Weights of a small mixture-of-experts language model, trained from scratch on English Wikipedia.
Experts: 32 experts in each of 12 layers, 96 SwiGLU neurons an expert, a sigmoid router.
Below are experts of layer 9 (counted from 0) of a mixture-of-experts language model. Rows are named gate (a neuron's input weights, with its number), up (a neuron's input weights, with its number), down (a neuron's output weights, with its number) and show model dimensions 0-159. Each number is 128 + 32 x the weight over its row's rms, rounded and kept within 0 to 255. Numbers have three digits each.
Before each expert's rows: a language model's description of what the expert responds to; "raises" lists some tokens whose logits its average output raises strongly, later layers aside. This comes from a sample of Wikipedia text that the model never trained on.

# expert 27
What it handles: Second word pieces beginning with b, c, d, v or g after a first letter, such as b in branch and ball, og in logical, mod, disc.
raises: "i", "ell", "o"
gate0:103122142101096105130047129147152094102137077134175085113166137130137151129081072158144142164121134141087149089135137147078138120124136168172125140109161135208186141085134124112107071095165203202113114183144157145165184125130191078155150130150168129151093124112105134147140138118096111137161153167036077132150114064132158137118166162122116094085128107164143143123115142157161130182148121125176065145105148085110050151112150169217100078157114140102156114131108127129159112144112128
up0:138145134109091117099143141066218154142140165107133137124085134143147110040173121140098166114142123116117120164129152155154160111150105091167154151218165068122094124115115104143140136191175116166117157060116148165151127140130149115090146119122111098151091107102105094153095089106162128116091177106122122158127152076179163180098092113135100102140151153144139024114108132135110173111236152096104140092144146082108175146160147120194111095159145198163110119139167097120115138134154101
down0:148158093141185137096054135028152142107076164128113110163133167119117143103095097152155108123118093116146144156119103120146141128136158156142130112177166114146131140146155150131110125132124138125071155128092122184140145109105181117185099155174086129155078130136133144125060065144152094114222140129058128120086109142148099102109094162183144111084158148141108089120132124125155100176132114192122165115153063137054154124161115176158112151162199148209173101080120110094128166099094116
gate1:056105152128124133079166149174157100090146154121177104091145140136149117125077113122145142201132177150177139084131128131158156137094165162123133119144167127069145100158111128051132161083115156118125139113172157085147136115152167089093119157168111121158136139142132150144174106206091127083103193135149078101166183159104139182117176135128131110151120110161066148059149199083133121155062105121123171097205132125070074186160150157118130150135094134102119141140161123170117115112078154
up1:165139130121190178161127128192196091160122176126136079106091137114157110116118111094171106070123152138150163180075119109151120097130117157118054151213121137129141088123129099109160112132131146159145144129107129096118139112102164091060066091166132116148128169126124103086159150142088106137141127143152096169111110108159056158146129176101148139201136142087116114085093109150129142192157102127134132043114156128096102094126107156150153109171120131120145138161094159185077151197222106
down1:155147110104146074151169093144181071126115091123119098110101171136140180117103110167150062118118072122068174143135159104038069147094108131116172136197117128124118109102126097144115135123148123108138164158105078136152096197128135149098088057161118126106117173122106146099120122108094102115113148117089163140149130155162127103128140177104087146129172085146128162148010154171132161213114191162116127138105125094179125119100136059144118144144178110108090179111118101109128150095166113
gate2:102104100109111071082102104207165147151054148162074165155157129114105169195131126116121108159106180156119101130173158139138129133134185122125111136140135106078115151124121119132099152137061154101106124072184162071104155182107154100140183132127101170165191133069160087150111160120149111168137110146093082077135171153158131137117124099169089101085116100120105109169119161114135109164076124149135124177125106137104176156079107119142146133140114181124182117163156230112082102167130183
up2:121114096121143176142188147092102088120153101076148046145184178113127107129138159100092147099141127129107131110156114158115125103162156089107122109090086103158174202107177116143122117124144146169131136195165143159135121144088155078109163087126148128123137137084101202185188124042159144164189133095129159133121077106107141124171123144104127150146168155112084150110158159184167107108145123117146140179197152139156073128168138115098136091085144066136162063101179119172176127121146158
down2:104124129141096163137132126057120158140112127142138098161130132142168093089156129166157135054131118026163084075101108130150119083127087156095177122153120140106112212184170161130120080113130139144134125106131184213150128183047112101052172163114122121145090223160095125122139106142178139127125127117119113122080119137154121198142124124138142136109116174073129088172108093153136093123122079167110063130129172101122168128077133149140140120130164156100155110143136129167132159170150151
gate3:139087161133099145137144149107064115189079101128137144176118135146131123122128145153151149140131146073081136157171169111150123177122158174162117088185172117110166149119154091204150148135141096085147174143101155162111120145150147204153098129184166135156095133128069089101073146140140048132119131131147044122157135127165139122039117142110107074105097086102097218181150103176227135156106132128150130086143117125105115126126107091114107088143101133110143108120105164178113130134092115
up3:160120154124101116088151153129148112093089236142120145171090158115125131113098135150083174152115115127164141166180109133120145083113134153127211179104131119092088101130074096116107170101129094146108114111077047145182169155151154134151182143109144138153134115138136141173133118113139153162111145135150186115112102079088106153038133140092131115086125094147098140091056119119153209160102138085194182139099170126084146110163130110121188127097119130114109056081103135109117130150117174
down3:105113108092152132100116119180121130140113161153136137154126134143107121144093151132161186116132076133132159180147168136181155095112122133109103137161082090162021102139061119099164180114062093119135112115111097080148134121114120102113109152154113152151172141141130114153120084143112176081132139079093179177129160120104079154124166071136142083135109098081125153178085138129178158144148132123071173041164094064173132072160084100122121169122085132107130101139127089156104063073162180
gate4:139141122168157139125101146177158060105138167142157192178117165137101135127137094101142142159114116115114165107143168125170160212121154109170124111196136127088154151166152095145176141099125083176148146165102172158127114152175147121083146101155126154098075114113126049173142154147126124159064108141151146124118151124115156083084168167204133128124090095089120070148110171091142088111126159187193148168158171098069118132088112164164131169138124133139106146150099129061103169176188133
up4:121149165127094143133115104096088129135097099099114119093133087101045173146147088187121117127167091149119111155106093151057156156151095158081110148048102073213121102123100092089197122204116149147144136098154119145113108170127083127132097146127140158086117167189209127134081100102137137085161123091145122145117132088134095135112118154100113172123150105149073144157158143099131145145080153110142174077119083170153135155095116083148144132115087144148137159181125110118083160090204076
down4:128142147168169109173107127080142087149135111134138113063088055084126039070158113161166159122150094112150095169105171170083109103086088169102159127080140172085195111123062093100128145145093166153111127171117098121129149090120117150125113124066174096137145076136104120170106098109134128113144109103087209097170111103156198100152132150121059062135089066129083107158114076108141164149098102121125100136087152169144145138141097137103123122130176134169082138139100116127104154135126153
gate5:130153131119085127169114132178095103143124192145200130101134128137132147177125059126188140165122148157123096122134177121111103150162141150112147120117182125128142173101076088139148135192081145171122158040101181087155173138148147144126064180096095084139109109118153144138147150166160141101113126148134066206181113078175101141128178096184145073106148083120103162119123126087199173144075112130149143121154105100167134133089123104134126094118168161087119142199128080117111099129094100
up5:119107110133131196148124100136124143113143124115092080115115115127137128072087129165063104137150113148057124176101181169134174123096084098192101129129116141173113145107145152044136148131158137147060122134152115139073066154126115205140171133170067153097157108149165119156134213112168113139117137138151174117157092238181106140127078122118142168124162128121114166191096163141145125146113124119143149119106146143112147142232133142113083106144121088129111098118138117162182123164158131
down5:156099179111149118144201128122164124079120034117072107077180155184138066105174106178153132156054165172112133111135153091095113188138123164205104110181151113121108080090150108116059152158151126176120082133117127097132079198099165115157138106145103169142072165147101127144104157081152149119157184151092131151133140103102139091140121107136100082116078126099114140132097110149139115118146131102126147153180144112158137176133138091110195122145114087180127139160136195150131139109101104
gate6:089082163123119125142112204139076160065101106095168078156092123135172132088176123158168123143159132160112133137162135142136097140061089095138169120130127111139152135129174049079170152110118103174185156157133154119146111176146122089130132114182117088133179153149143136142108140114200174141095115166128072113130161066156079130155128129112086143107115126119073141130053145092153085094135061149152150081112134041120078144097160119201086064117133129092143145118135103161122110138137111
up6:163065125092131151180067095148168116088102175133120125129160100131123126138125155095128150099086159097139088128104156115205172144129165121109167125140126121175143131111124159243021149145139185155086120150100118093136107097110069151150148132083127143114175156086100135109099084099131182117108154117102155085130140068170174130082141067135134108102147151102097144126130115081090116149150117160150098204119139171116122145142118158067179140106172091083119166157093145131160137183122124
down6:119113092116158201143114133082114105135138183140125102161159153070091114128179114087147169112085174164075185156116150129127113165112118099133142185164156180123134094120105120135136059086084107114102089134153110121150135146129165165176123220171112176114126099089097149136163076120153143108156166153079118128153131037172146144130162173136139052124139069132188184115096145113096131067103111123119090124117075122115173162155151155138076075115153070118136163120128141127098127152106161
gate7:119131139203156075113128124131165142160183125117119092135177082088095149091114129188136160106092160120097111120095089160138147112111165151075109130177156139140159104108220097171093159134193097158141139168134186111138131142131163116159124141197081152089143118169128117100148140124151147141167171106096035149130083130126177119101213096105077132077121110119095145166114148105141099114122077059193169129161094063109129091137131183113118127136155139152139159163115107151105096155159113
up7:126143131140093191117103162106143110128073109154114133065099160131095136044116125143139149078109191165164107149115116103143112085112166156145150132172088108141165098139132155160123183131113127152175106071179147095190115131163160147136076143198098151096095106115126144108090129098110060094148168136134099100100135086175158171123133143144113047086106116138109123070159090156116125148161133060127042078148123172098126111121112092088067108122090151124107106178116178094128179088102125
down7:132114113131103123148120175157130166138143099126113088109127170159136109075156117113100139149131155072139048133139133150122147101178144149094128130142078140193135214119096139110081085112108104179084153156105143169147151161118071169149185186130136153140073145162143118139161059080138100121121081114138171136141119157172134098119108105136135156116135111119150158190135102117163122066128178135103079083112109159056125118190115143110106099097063162042130166144151097178051128086097136
gate8:159154135163111125143107101124133089133132095140105124128106112085118177132138171193130117168103107189120110102119098086173167158155142140124121141151194170139135067122155128133134190151103115164153130125113134147167089133111121128133123111186190090131164137080124129058100138195203168067123114212146079160142128179145105165129125148174142160148173135100119162163127177125153090143108115095144139169117122008103168128110162130145160150131137141134119179109107075166140129222102103
up8:141118056132102120072143153114178149134137159162119123082098222178124032094090163062175127141163101162191132174140065079114110137123142172112103135140116159097127172116133117142198135148155132122098163133090170160100143158130149201135136144177096099151133128072083182157130117109129148139094140131191142095148131169135137133095139113134158130064197111101113115101122131120118140157124142154136088069091107140121130168075091130088150137099189141111154188111124128077142166098108128
down8:069065191131129117087133134172145071167090192107142176126143146149156082148094124141086129146094120126143133106170154085184124124159146089084040166116140151115143109063150106115108147150114121138107092159117172154105114120106147149163049112108151114114098125128128109154166101077129077167086150179137083161154171179149137101083126149153101140134114125125106097077049094072105141206194106064137123134152115098137112141121097161084109133136124156119144098120143098143154080181096173
gate9:144130122130125067115093156101102114107099105177159170193129135141123125156106080141100044094131136172093115112057161135152122154119199080137194110226125109105194167162140099172129188093103086153107115167095119108140141133109151137160107098166127063175116127157134127135095178147139112136126124116130099176082143100121075131174170194166106122065172141163136182095104146167123130136118102163137086130112121108071097118097143148135130105159078162147168181168133120086140131151107096
up9:119172164064163137109181110156124088105151161181088143088132134110139163149132132146137139063100178146167106090146164095108116065184070091115091137158071198091129135101161092137160125139129108095079135112093138124147111129107186085077136138147096178126124116084138148138175107091062139138104149159181107107192156135130138104106184119104097103183155141098052157104128125119069149129106176075121052082111079115091146128113113140169098136121142155170122107145116061142080134117137122
down9:121102169103127083078159085091096139179160138092136129133167112180117163073165093114127052128186058139083085090133073073176147118089170109158104122145099095127196157115153130187158113080157129109107120128134075154113131111105064162144039158146157130172107076175084123137050094159138158116087151183147120116121152127108115099120164105098131121115097106110185115136163084145123101161098144144120138108173128121086148153156139176133129135162148159171135148118123112070069138120124100
gate10:172112131121146119116112143165144138121072110093204140154165131152143164109146108153051134083063168093096105119188142197091138135144173133108087144109123160149093181140095106126092094206111161144076147112115146105144110134154106157126130087137116147166181102156077183150105118087153085146206120212111077127114133135172133198111099153093180098092145160148140137179125089138133142162137159110124113127172086074149195169134134171192114153107151100117164121134112115159121114147160125
up10:118091110111147096096172119085133126138163064148091167036167133122103186130145156162136108074165148094171178130140130122156168105183106139143154139137100170106123137151141101125071128092135133121223090167100108110099149128122148168139163091142123139142156127041183118105126136183069168115162165071086176100085128104180069127087145113149129140102152087105149172116155149168155081104214128141112131143109117107180087148144132116068129147132117101133156140170121124124181098158147100
down10:100087126137107139107148125145138085169134179083148135068120118069052132100146062098144108119122135134179119159148121108112080136192121123111092117125153110041175115092100136113138085116170102100113149025164096125136106114118110089120121174080068113126139139131197130110127123114150073111129171149045135141192174149089105173089137167165154116136128113135131116133141169139081114114042121141144133107114132073153144096163103107102117125175129115137198097117128168165131187164092113
gate11:211169153135123130113130134173132042166112118077172082117140127169096163151086152185092151164122135178136117122129188093154120131146128123119132120121188101099151115122111161133091124135140105163116128097235180089154091147157128121159117146184173147203174208106158078129140115132126083155137143132125137067126140110168128129194183149142105118100134130148141136097070186150114119082081090154173144135104079124092099141075108056085160112119126136138144149142120096093140124158102137
up11:054092145155101089144116109111137107156122146150115208152115085155128140183164130095152125085160059072097159117097127165143102120151102165110110067111099097141158151092074109179108102171122092107103115131078078154113160103150118116115103144115078126091103092155074146231105159152162145168208175134105187080112092107130127130133127097140152068174161134133158143143162131090109109143170151096132105123067125130162155160151104159087111136161171114125078125136092092193095101124102120
down11:125114087121103149126133128161089122120130065127155113079131059165079117162108111117121106137137097163123139100211113143128182111178146160120092097154113096156126155123149157133099066169155107178103124188112085135117148110132157174135182116163109111139086189181162140149097130161140163157075176105158097140101047099155156064154135114189081092179181071116143114155085098095145150155105095124097153166121153100121072091105159097093084120163101154089151148081154120161119179148162103
gate12:112090126150154142138100172129049141145060137106192137199082092130084120144086158234146162111121117141128094100123088173180125116071101065106131129130111161150135118120117131109150079130115133151130115118092193086159093136104170132060050120169174144127129110109105106115216144123076087097099143172135157109102086121078129101164143110114119143070106135151110115133168114138124131112064095107145095127095087101164113100117100143159150088188108175133163157164158155102109107146143112
up12:152111117104122143136150121127227084155129149136071150114117150126184113165123144061127157119084117126131104122203144072068098091185101178070107098132117119092119152131148042145090146148146101131113107121118079121081136096098105129162172116117083115100115172122137156154093095140157160138132062048123111137105114103130105184149097071130139125153160106128153067094108099078059119120158118137096084183197095174094114121112128094110145172128165094142115089129137175166092163135104147
down12:099136111131066118161086118163118140119060217184132099122095078184163078148145139082153136072141189104172152119176142161139080168168134098106120136098199106121162134069110089132162127118121106158112125151202150125204108166181166128118160162167112091087080141123148141146138178148154137145123113182121153165109153101127132131088141165166126148128126109178059164078142149090145141165113211133125131109103173131077134131106099158099132142125124123162141121165148068138136140172114088
gate13:104187129180135153104120204136143122117154122100098070118142063155158119146093115167159161187097173174142148148118114142123143214093152159197178139174135056155167111106111050151130099129113104095113123137165114105163150106164141176092100140180118127093112112120143147088161141107106079129124177158112165073112087144101077129081135182147141108099109101157114118188158132143120095115144092132189042129150118064133133176096084104149097141127174112097125135138126138154104116111085173
up13:140043118147138080124175126134169153127134134115104205097126126172111141093096118089084135106157140224096119113072192117106155162116193073131093107071098104092140103148094118137107058096154125170145145165112110098152102140136155144107105107129104167118124164094136071169146128140143086156147103075120084154102108116106180083133104101133162108080127109141115096124092159136075084173114048181077157134142116112173130060103148157121153116097107176159122158101154111185092114137160132
down13:155065136154151076125139154079152067152165164123093132106083156148073086154133083128109148200133137175130141158116134114128094127102158089101144099123070116150135170146127122128162155151122131195074125129113180104120166072138122151067088123161142061104117083084106125083171172108221179146118135098177077090155123192152155081093135135125108094141119110073100130128127080127128134105205123132175130130180146133156078128088096153086092094112140126119162138163156161141084175144123120
gate14:105146137175116110117168132116211131104082090065182130080132154096177098171112165094151132109081087156104086099103123155124227151130129142133131107144161110125118135124159058133093160168152094105134119134175160066168060167122161175156103124172087124153147056091157143159173141102118140141170141168117061121137153120080096145132182118141083106109142093120106111132127098117157110126094126099120171141096120023165135105105171078102122139136085127163115132108087098144087158128106104
up14:077119145214143105093054142174134115149141157137165122132105142119114108088135094149184103080196080172170131107077133112112129103177069156129150141102089104152100141167148129110129141119119081122154104075126074137157145174103155094142110121146114119118122157117146075095134115167081200162149124117138129170139137067077119099109121078132108130125098148123151140126100132218091144110055118159167131175100148133145129071126094173171180121086110181099101111147086099138147054146116063
down14:165125118123183156149141118230107101135099145182110066153160081159088113160161106155145158112175185115109071130129113162125110099154105135226078106176155099128108130149165160134146134128130115116146104114130126161103136150162152062075122123134161128132138174159138169125115126134157157110151147122134150220132088150192071134161104119169123104109144182131158080106087086136080157116167163148132124104118114122110092077156177076084127155157126213118109126146111062130082165135101119
gate15:155108094114126115078112154104115135174064089133166157112129062110154154136172211083146118194107117122122135105196118180085102091097134181157140149143155126172114119113134139104112124104153112143081115230091168179122090170147144139155193101163128151153121143109135083106144167187127132142135094155129088103175099138151074086092193121146087095086095116151150114161082178133091154192156174110109112149126106140108108135145144153136121130162203147103079121119183112144116136136156071
up15:138083143207127081194130121106168166152103166179130153155151122130107138129123152162146126110148083173131181228080144161124158080105059083165100151110131142106132096199098131119103128136143148152108161092126126132146118156105141164094098093142116114090147204154116158150103150118093117121159171062119126079127173104137124125122106101098133107147141082114100127095144110127143135124220108149158120127067053141073058146149084137159173108109150120171123185108073101136105084128134095
down15:141114109163148164132136082093163156127111167108124119152183133094084116175076069135117082158123068124139124127117158092118071127071087104132128130156157067096110150113104128098123159178133093138124123086068159082098122174147102134101124125138125140098174101152122097139150162144048150142158120135100181169140174102107114151126094151190212157103167155129068175152130134114159100119155062163155128110033070083119139204146143163155130056128105108153139141142176137094158130137124109
gate16:089146086120146098081135153156090132129146074105131100086139116099116124160108110096089145126137177155129078135143152129138180147121137202174164134089088030159204141134117074217055124165130099204139166130167217170115155157116140111099088147181150082140155098133109102143111120112093121120128074155116135138137111111090133152130132091125104089106137117075098126188082163131147176113113176133168131127128143122120098135139118102159098119088135085109141156121105121166073207088124147
up16:128130161139096148187145153119158163153113134147132160130151095177156153144081087089078079160155103153127117094126131157126122085118101060139095115144097116176192108129100114151166159129151090129177115168193116134097138109146172125065095130107128129099098123164115080106169167096119107203147089067095126175106075167121136117126109148188151067107107178159116150194133149128172114157115066102149125108119128106133150140113087067139077108095081205057096139140134152167141123084071134
down16:062118086052180105114037099124130118100140142107143152111096154103137135161209168144140148123151133127182143141140044090105083129117138143085092143086144121108118114106063122132083097115129123110117182152197073135088128100123123124136134148118158096080136151141114168123085137129119145108127135144136174140125174079146130153111192145124123147045076089181173143117180123121105134168145133117149107196148164112151166138137163114148137105088084136117065174144160107126183185063138096
gate17:112170145116148100141116210124119136143114078156201163127138150162120107170129121106140123173112201132156158122142137165092112117145109145168135097117124153177114167169156152142160111134090153120140099230133139119186101111099095133140159122134119085089114133072085144146139128144076128075136089176107111133164139076082109125154187113127186125025098104104111101125135061107179093126152105112197149166082146109166148182143160129150148129130141136116089176128102128176070146199104142
up17:109130113129134168156103155149121082131122156169079118114171093062155132175149117126200160174189087053181150134145100114147149181110107125186080168121139113168145067154085139143135200126076069131122123102166057192154101104139131157140113092125151104165099150109113113179089115130142110177122102141103067137071187135110142144100081148115099124167155151154163123159137156144115108100164138173101141149118137159098174150142163150178091127098081139114195109111065114128120113076147155
down17:094147195159164131106098093121176151160071171120153085133107117125167187086128114092151140155160179090119098110146186133137125110165080094134150117121140160183136135096117111148075070132152159136143103146174202132133129168080161154126131096082109095176077157138150161119075071131133158125101112141136141069077099134117122076171063136162148070110144119142089059193123099147143081172151104137090128128059130129119145118189161181134144119136089168104145114105108123113121100188094164
gate18:097144117093133125110175200120142084118101078120165081117107132126097108114073115151159064144142137150164157151186124131124140124075155088150126077169131165071115138126149122045157099148097110214145125126132080110103174108128161139129087121125084100158159191108139129099080179147131082166094163157131126143122181106103116087163094148095174101116122131154097069096112115119168137078075053077130127161101092110160055120138169130138162180127095149106144068149151154103147114170091124
up18:151115100128117116074113171138132144091103130142221074105147114160173077091119165144099135128123103113144091189128125147142142165103101078177117142131084149161111135134131159112099153105156140159119124097122114131121106156119149089082068152129092124141156187136137105109137192129190124126180144166139121064108138114121187139152152150104113112066123193140126123122062130172175122117086135053167131099071127047122114187129146115162047148111106081118151076177099158075109109134089178
down18:132113100148158081151146144127102185083125075087173080157137148156143131084106124115134166145113148095068075135110149116125143116112112166158100131126101133127063139118083137125168163112126145168161102133147160153036076162103123109116097137134118181093186192176116122125114168153103068149174193121135125108093186140150111158163154129105162151133110193144125111123092122193165119112221117103164095067124085122147123146123153148099101154146123144081171118108072134150194057144129179
gate19:130069179175080159109153166118105103061145112143124131132150083074145120147099127162094162135124175180186093150111139083131107130112154151111179146147107153079164114131116072107159154121159104133114104146156126125172074146173143196163100168162082153197126152107100059073161138129132091187161093137127105104160203093108103118151111147107136127099187060186116085171119156124151107133088080110167139170120157098110158176100115161103065144111136146072137112150120160157144151101124157
up19:111142081154168176101121100155142147139156119143173146148153102049140147207078197172158111076157120132158128110169110111181139122057179070068133098105116105125119137094127127118145139158080092157145123079135123092145153128147101122102135083145115121161185089093107117171140085148138140158160148074131133127151121140125144113061090028113119124108152122065147109137118180155124148122221174119100126183109102133159109131149081082163146140135200079114092151127106129152118114082151131
down19:119086083123101109115121103090092124161102071158097118155193146091123092153068167127162152152139111128148121158134120125094116098121092183103106126174161105143051111131140105153131145129141091136110183089094185144128122123187105140123168190160151122104180070089151140136143193067071143067111111141098075058125123135139099115064098157076188098071114154120131083142182126088108142137136166057118101134126118094133135174102058121126106109149166142158103158125144166132159174115108085
gate20:189109131149125114154152131169112139162117148052179114181154106068164144148202204124079149154113119145126118073172057159176119196123107169092106135112132105087148161099154121125127098110126156171145167133122144110163152146141196145190139076133087086140174102186170178184143130131131097100157142135162094165156096128146088105129155141130137119094136123166092141139134129151113161175115113090137157141113169126152137141124121060123167134209141049141116151181169171083133145150107136
up20:158098159149141123118176135120096087149164108143117106139113100082149126135105041185153144122164160119094125121096111132147164164068130140154204099093119114149143171097125098157122100123104127097125140120145118129148094165160084172155148116046091160078133130120132119138117127159136085104113172087193146108144146137117043112143082096129110164164079134074073105111085177072122157130177144169189119166087170184103155155126121105130084050153146136143083088133133099121041105106102109
down20:139038143149082133117107170071111174137126122155113123185172107143096144158122133061116135111096114100162110116123107115149091142105121142187080171102125143121111176155251136075105113105148123154139103129163145127095096146103181107124122167122102090116136158141088149159146111089160129129119100055102159146135115138107100086108113109139095091167121129101123146129076080125141117127056088119116104057167128155094087110147102171165073121227160108139136182163127117179165101094091117
gate21:138145132169090119169144132145162111101171113112084145153131105124149080099090151135159097097108215145174136130179164166176132138176115119134112079153160124121074181187114131130127145182147146170157116134142168116122158080154109130115083130136130116173126118124089110162100112202156169135101133134114115142149236077174155188168096181134150129098041105174105139108183173118063168087073148084161121093103095124150128122132118104154161126154137147110168136160152085141097092125078101
up21:129145153165111139079128114076149115159157115099068114122170116108145098116198154185152160111178168131200097163096109121139115121073108116084102151128123129133146110126069183144170132134124124140139111192108084120159120110120053144090128086161080210196139083129095159152115191134144089110110115156099095095107157137156109098132125135096147201151130108133185136156126060175092084116156113109112145110131119171135166109127147074158081189132116076136113174084065088135136099088117110
down21:133137160108077113070140127066160141126138101098156104163122142086202104116128113098089127176178132110113203096178133164102127130123133119097125175103092107128152088092094191152159158159122135104116157090138122162189083171129125148194180118091104199176113041039067113173123174113128118102142124143076143111137141132113119182131133139117099171144103172134143111117132134134163175131138120172126134161116101194133147102152144130130123147161108139114186135166177121148069141109194082
gate22:178140132115100121113126167123110079129105136152107167156207177177165115189121083149102149152120172126111155146088153204174107091118087139185068118185074127135214122153103107139126116096097146175142154179093116043152146104080127136138165076129130106145137115124166140107114141096165136137132134175147137127098183118143148120168154138108132192106100088084054164111103111113103106129139140124103110129181134125134092137118097129180179081171135120122168200107156144083148133190087145
up22:102137147102200121139146075154153154144171117089113078113102117131098140126159187169144149088170092166106191138132156076143137143105097133093159094157178141109062122119175143127108139164122128110175117086097058198157130104089169125122120130184120089096168160110160085103112157159130095156138087065105135153107112100093123082086129095113157067101153122170166085125145139120108141123071051104170160127160158115122139131149110147069066142062107155131105058103132120166155111083130089
down22:101106093185127147107122177166108125144059112149147130148178101087145162154148152101151143118118145161055122104115145127114124196108160164099164133136208145107129181160122181107101131155104181145074153098105075163116135181080125126162131115123185149134086159122046092119139081066089129163104126130110103200111089110122124103102141114167137141130154092110122045162101084081133146081097138126189142121145059129191085110173139121146166161115095115160151119162151101159082105150129123
gate23:102149140138115164085065143169165160185160155069076113130167091107158066149144076198114109131153129168186136097134167127136115114161137168177224150191139165184140151120101095138078136122168158152111122171139162148154171138154123123076124154147168098133054064186133088143151097139126150121157167165134157131129151113098113110150145134085069115150087097067155145145087114120155157143112083137193136135136178106118128152116099075136147161122190128110134118125139121058134139133126088
up23:143141091175128154157146107177113128080161100074094185134116100149163127138092126185106094130142136142104105181124163149180145154155095198123121133175130135118153099145144137085127177114059133166067177130104121150121157154188123150147102097134180078068185092159153174149128173116122104073119117131191133153137095140137065140174146164064084100134116196077115168077134145125130127130073166145163096162061130159106141181151123123153091068122139154113132126097111144101077113122111086
down23:135112182102134128127125075147092130157123136102122163180080174164107118114109130164072138136157106138175148142154055126119187102150084124182183096123133169135133142095133203100107100125126162150153109122119157135187101108084184098103118100094174141091140055156112172185145077112066132095109137143107123137117104065139159173193117058192141140113152095089175112071130074126165104117134103150084161145090078135166140092127144155107124107132135190138142170156084146144076127159107115
gate24:064131162193139119105190091146149150092137096132106132143149134109163179113123182188129110182105138119148208094129130171129131125134151123105138142169121125105160169172086137122109150089098168158084085102117138050151166100185115158106108122113144082161162154097128113120142188102138078141080088138091115143067150122084096063130207104131068169079064175139071133124114131152125166124094156068140130096075143150115133124106148142172121122122136163122173102100135167137158107169158077
up24:124122010134109178182145096109171108176140157089156166079159128131163100071139157108110148043175138127063073133109093064126173129100156113135093111127138185128089084082087113179114160189148085094136118123112096165122127179062156152131138142137122145119115104132134106164107094118107152184137122157111051115134189132126165162142104131161106165122143123119143166066173130127125118212087090149147135148174101135093121127140128162102131095120150146139127134143183170129107158131108145
down24:146140134150151152177166137219161153138090101137106152149119134185173119104099179101114152115160125157163152097118095128176120131191096167137143095109056100103173114103104147130112117091133154106070184129096065117130117148103128163103142145125186127124131109085139122201162125113125141128146078189121109108179105081118143103056174147110091116176128140141149100126169095064091132134150107117124154129192073183118157128159080106132146115118086057174069082084155133139102164146084162
gate25:156124130130092153064114133133140169073068130057141141214119130142143128133138140133136089135055089190125131108150142121182148174130138112110136110190141161161157158113152095102128167180073099170147202139127087126169061132124180150166091133134092158133155100149117131126082147182141162175192109177118158110162105081154144086128148123116133073112103085100131119169117185105074102170081076165101103155150119086151129182082148180159128144140174165111137138121106124152124163130152100
up25:172089084107114141164126100116123145124106140097127177148130097192140120164174153130146105074058084157123132134163136157090113165122130161157156132151125090127133143138173073127140114183129131081098159119098197149097148146138127095135166205132174101165080084162159117124075117082211092135177102156132165145146124084125112185129136114148055070087091145125141148159154170147111124155085124136132089092100093117108104157105118162110228117147139082090127132157156106094076103182080150
down25:158136077133118134107087156152119191127120160156142110138111101165079142155059133173177083226155169108042135081140133199126128114120097173081118121148074134150126092111123120174168050158146107104069080110116115085102106178153134127133135155137072093156083121134174168159136146028130105150119098102153129085116104107121177074108174113096147154124085118132153119126110116142161107116085135164099165106124122179085128116162169166166134121134142123118137108136077100109075097143103124
gate26:112113141099131150192183163126132096104057098115155135158119115142174116202116122110151187098118120180137145131134119114134092125100122112157135135154131098105124134107112106121125097104215170155171174175129120094205093106081132126190115126117152172140097115109105143123109126151064119120108152161159124103087143076115118079095121096166142113089117068191195118084100108174065084187077130100186175130073077120059131087135160123130132119109180128142143100150134138160077106120157089
up26:098090059126111113192158137099167120184110094122127132122133127143104093199068113155122092134093137150160091127133134104137143195106148109116148091145112124059117072119025144069132128129159175159127140216118100095179110096159106135110117113125157095134152120073095130115158149162064175123134155162099082145142198103189107054111105147151110147110067072160150135119113193131110128173085103175131116133115082099130095075140110126132129145096095125127091098122119120097099140144142163
down26:141147166189162180109128105113103123118065191110130106132134156086161127102118076124189108163098061140133179136098157089148135120148070160119139117081128126137096124123178151169150147130140116127174154060132121188125067140133106147138091119119175132150151123132169126155153181064124102136136167115090068111142191126125137187093115065156144143117114132073144100117142145121087150098085067161089165182114142107075140112110131152099154161137201135084129063102159143115135063109139054
gate27:109147170119104156133140109091124136126139028082100100133108094102112157060147098152099094119115153141150159116118153104116145118159139154139158074110174149094170174091115103094098126088144105168169121117113169076127120140186157061145104084122122129129182082164065129157175167144089126171141118066115101119135178158127146149182193063151151117109100164117138122113038097150117136144098112147175126117138103131132190153151219151135111116204141163158165168106158131101148092130148142
up27:111144106135112071071087112116164165123061135110162100163138178104085189162125169106149158137097115142176088108114157141149057153153138136140142133096143140129130037131096113091091171133107161152148149138120124115157127141036101171110106117116112113202127198140123169098119146052161133119163155110116149178082162162071150110107139171135153103093109087121089121151119140207128088097072132127150053148100136113118093146143103090142141124199111082133080082130124126132142147079139154
down27:118162166055120175161107091187083085111154112099162077102131104193081126146107160107150119197126072151140123112076108153149119106143117133111112130133159124143115080116165138158095102109137121102057117097118146107137167152090146139123097158209106151134122074125119161121123140102168091144065111112175174108133117115137065150146130090175090097156202085142142124151108118126157178094165122116121151131140128121209111140090085100071091119111081147101110120187216105104166142168172157
gate28:092147179113139050165080183137170124085097108098140098140171079094135117218126111158126142139186169195092055087095163140111100125115128181129142144115160142117089158121127124133123152138099055180093063111143152092143161108134157102116091104127121105127160158156114149151121124107077110155126117149115105152060083124123071165136117126153089092093165176116124127174142125126148070130117151089130138107132117062106088118102196134140130069127121136114134206108167148149100177133131057
up28:128109122135107176161101107030066113154124109181101137136147207103146177112120088096134115140090135117073147117135119150143145088128092121143106100096104180102184157177130137148058160108119141111122148077074082186042055106120166134169171105151155093102166072151161146165078132127087164115160153110149125145188100134133164114069110099153148189140203150150166132125107113123106163110127134142128112135163152137137156134178055121148095147146149127186089119122112106132138092117139145
down28:135133132109089110132144148083115104161131140108163153126201157114137145124127175129138076115131123169176178182145136172165092128190141156113160179127132127098157123104064119108100115108159157092160145198177133103140078104131083139141147168144078140142139000170113136131106136099126136150128140127066116101079138147148139120200121107056197146113154137094107180180164101096125130178123105147093077157086121115131128118083114163136127108153136101131149146193111164115169105111106102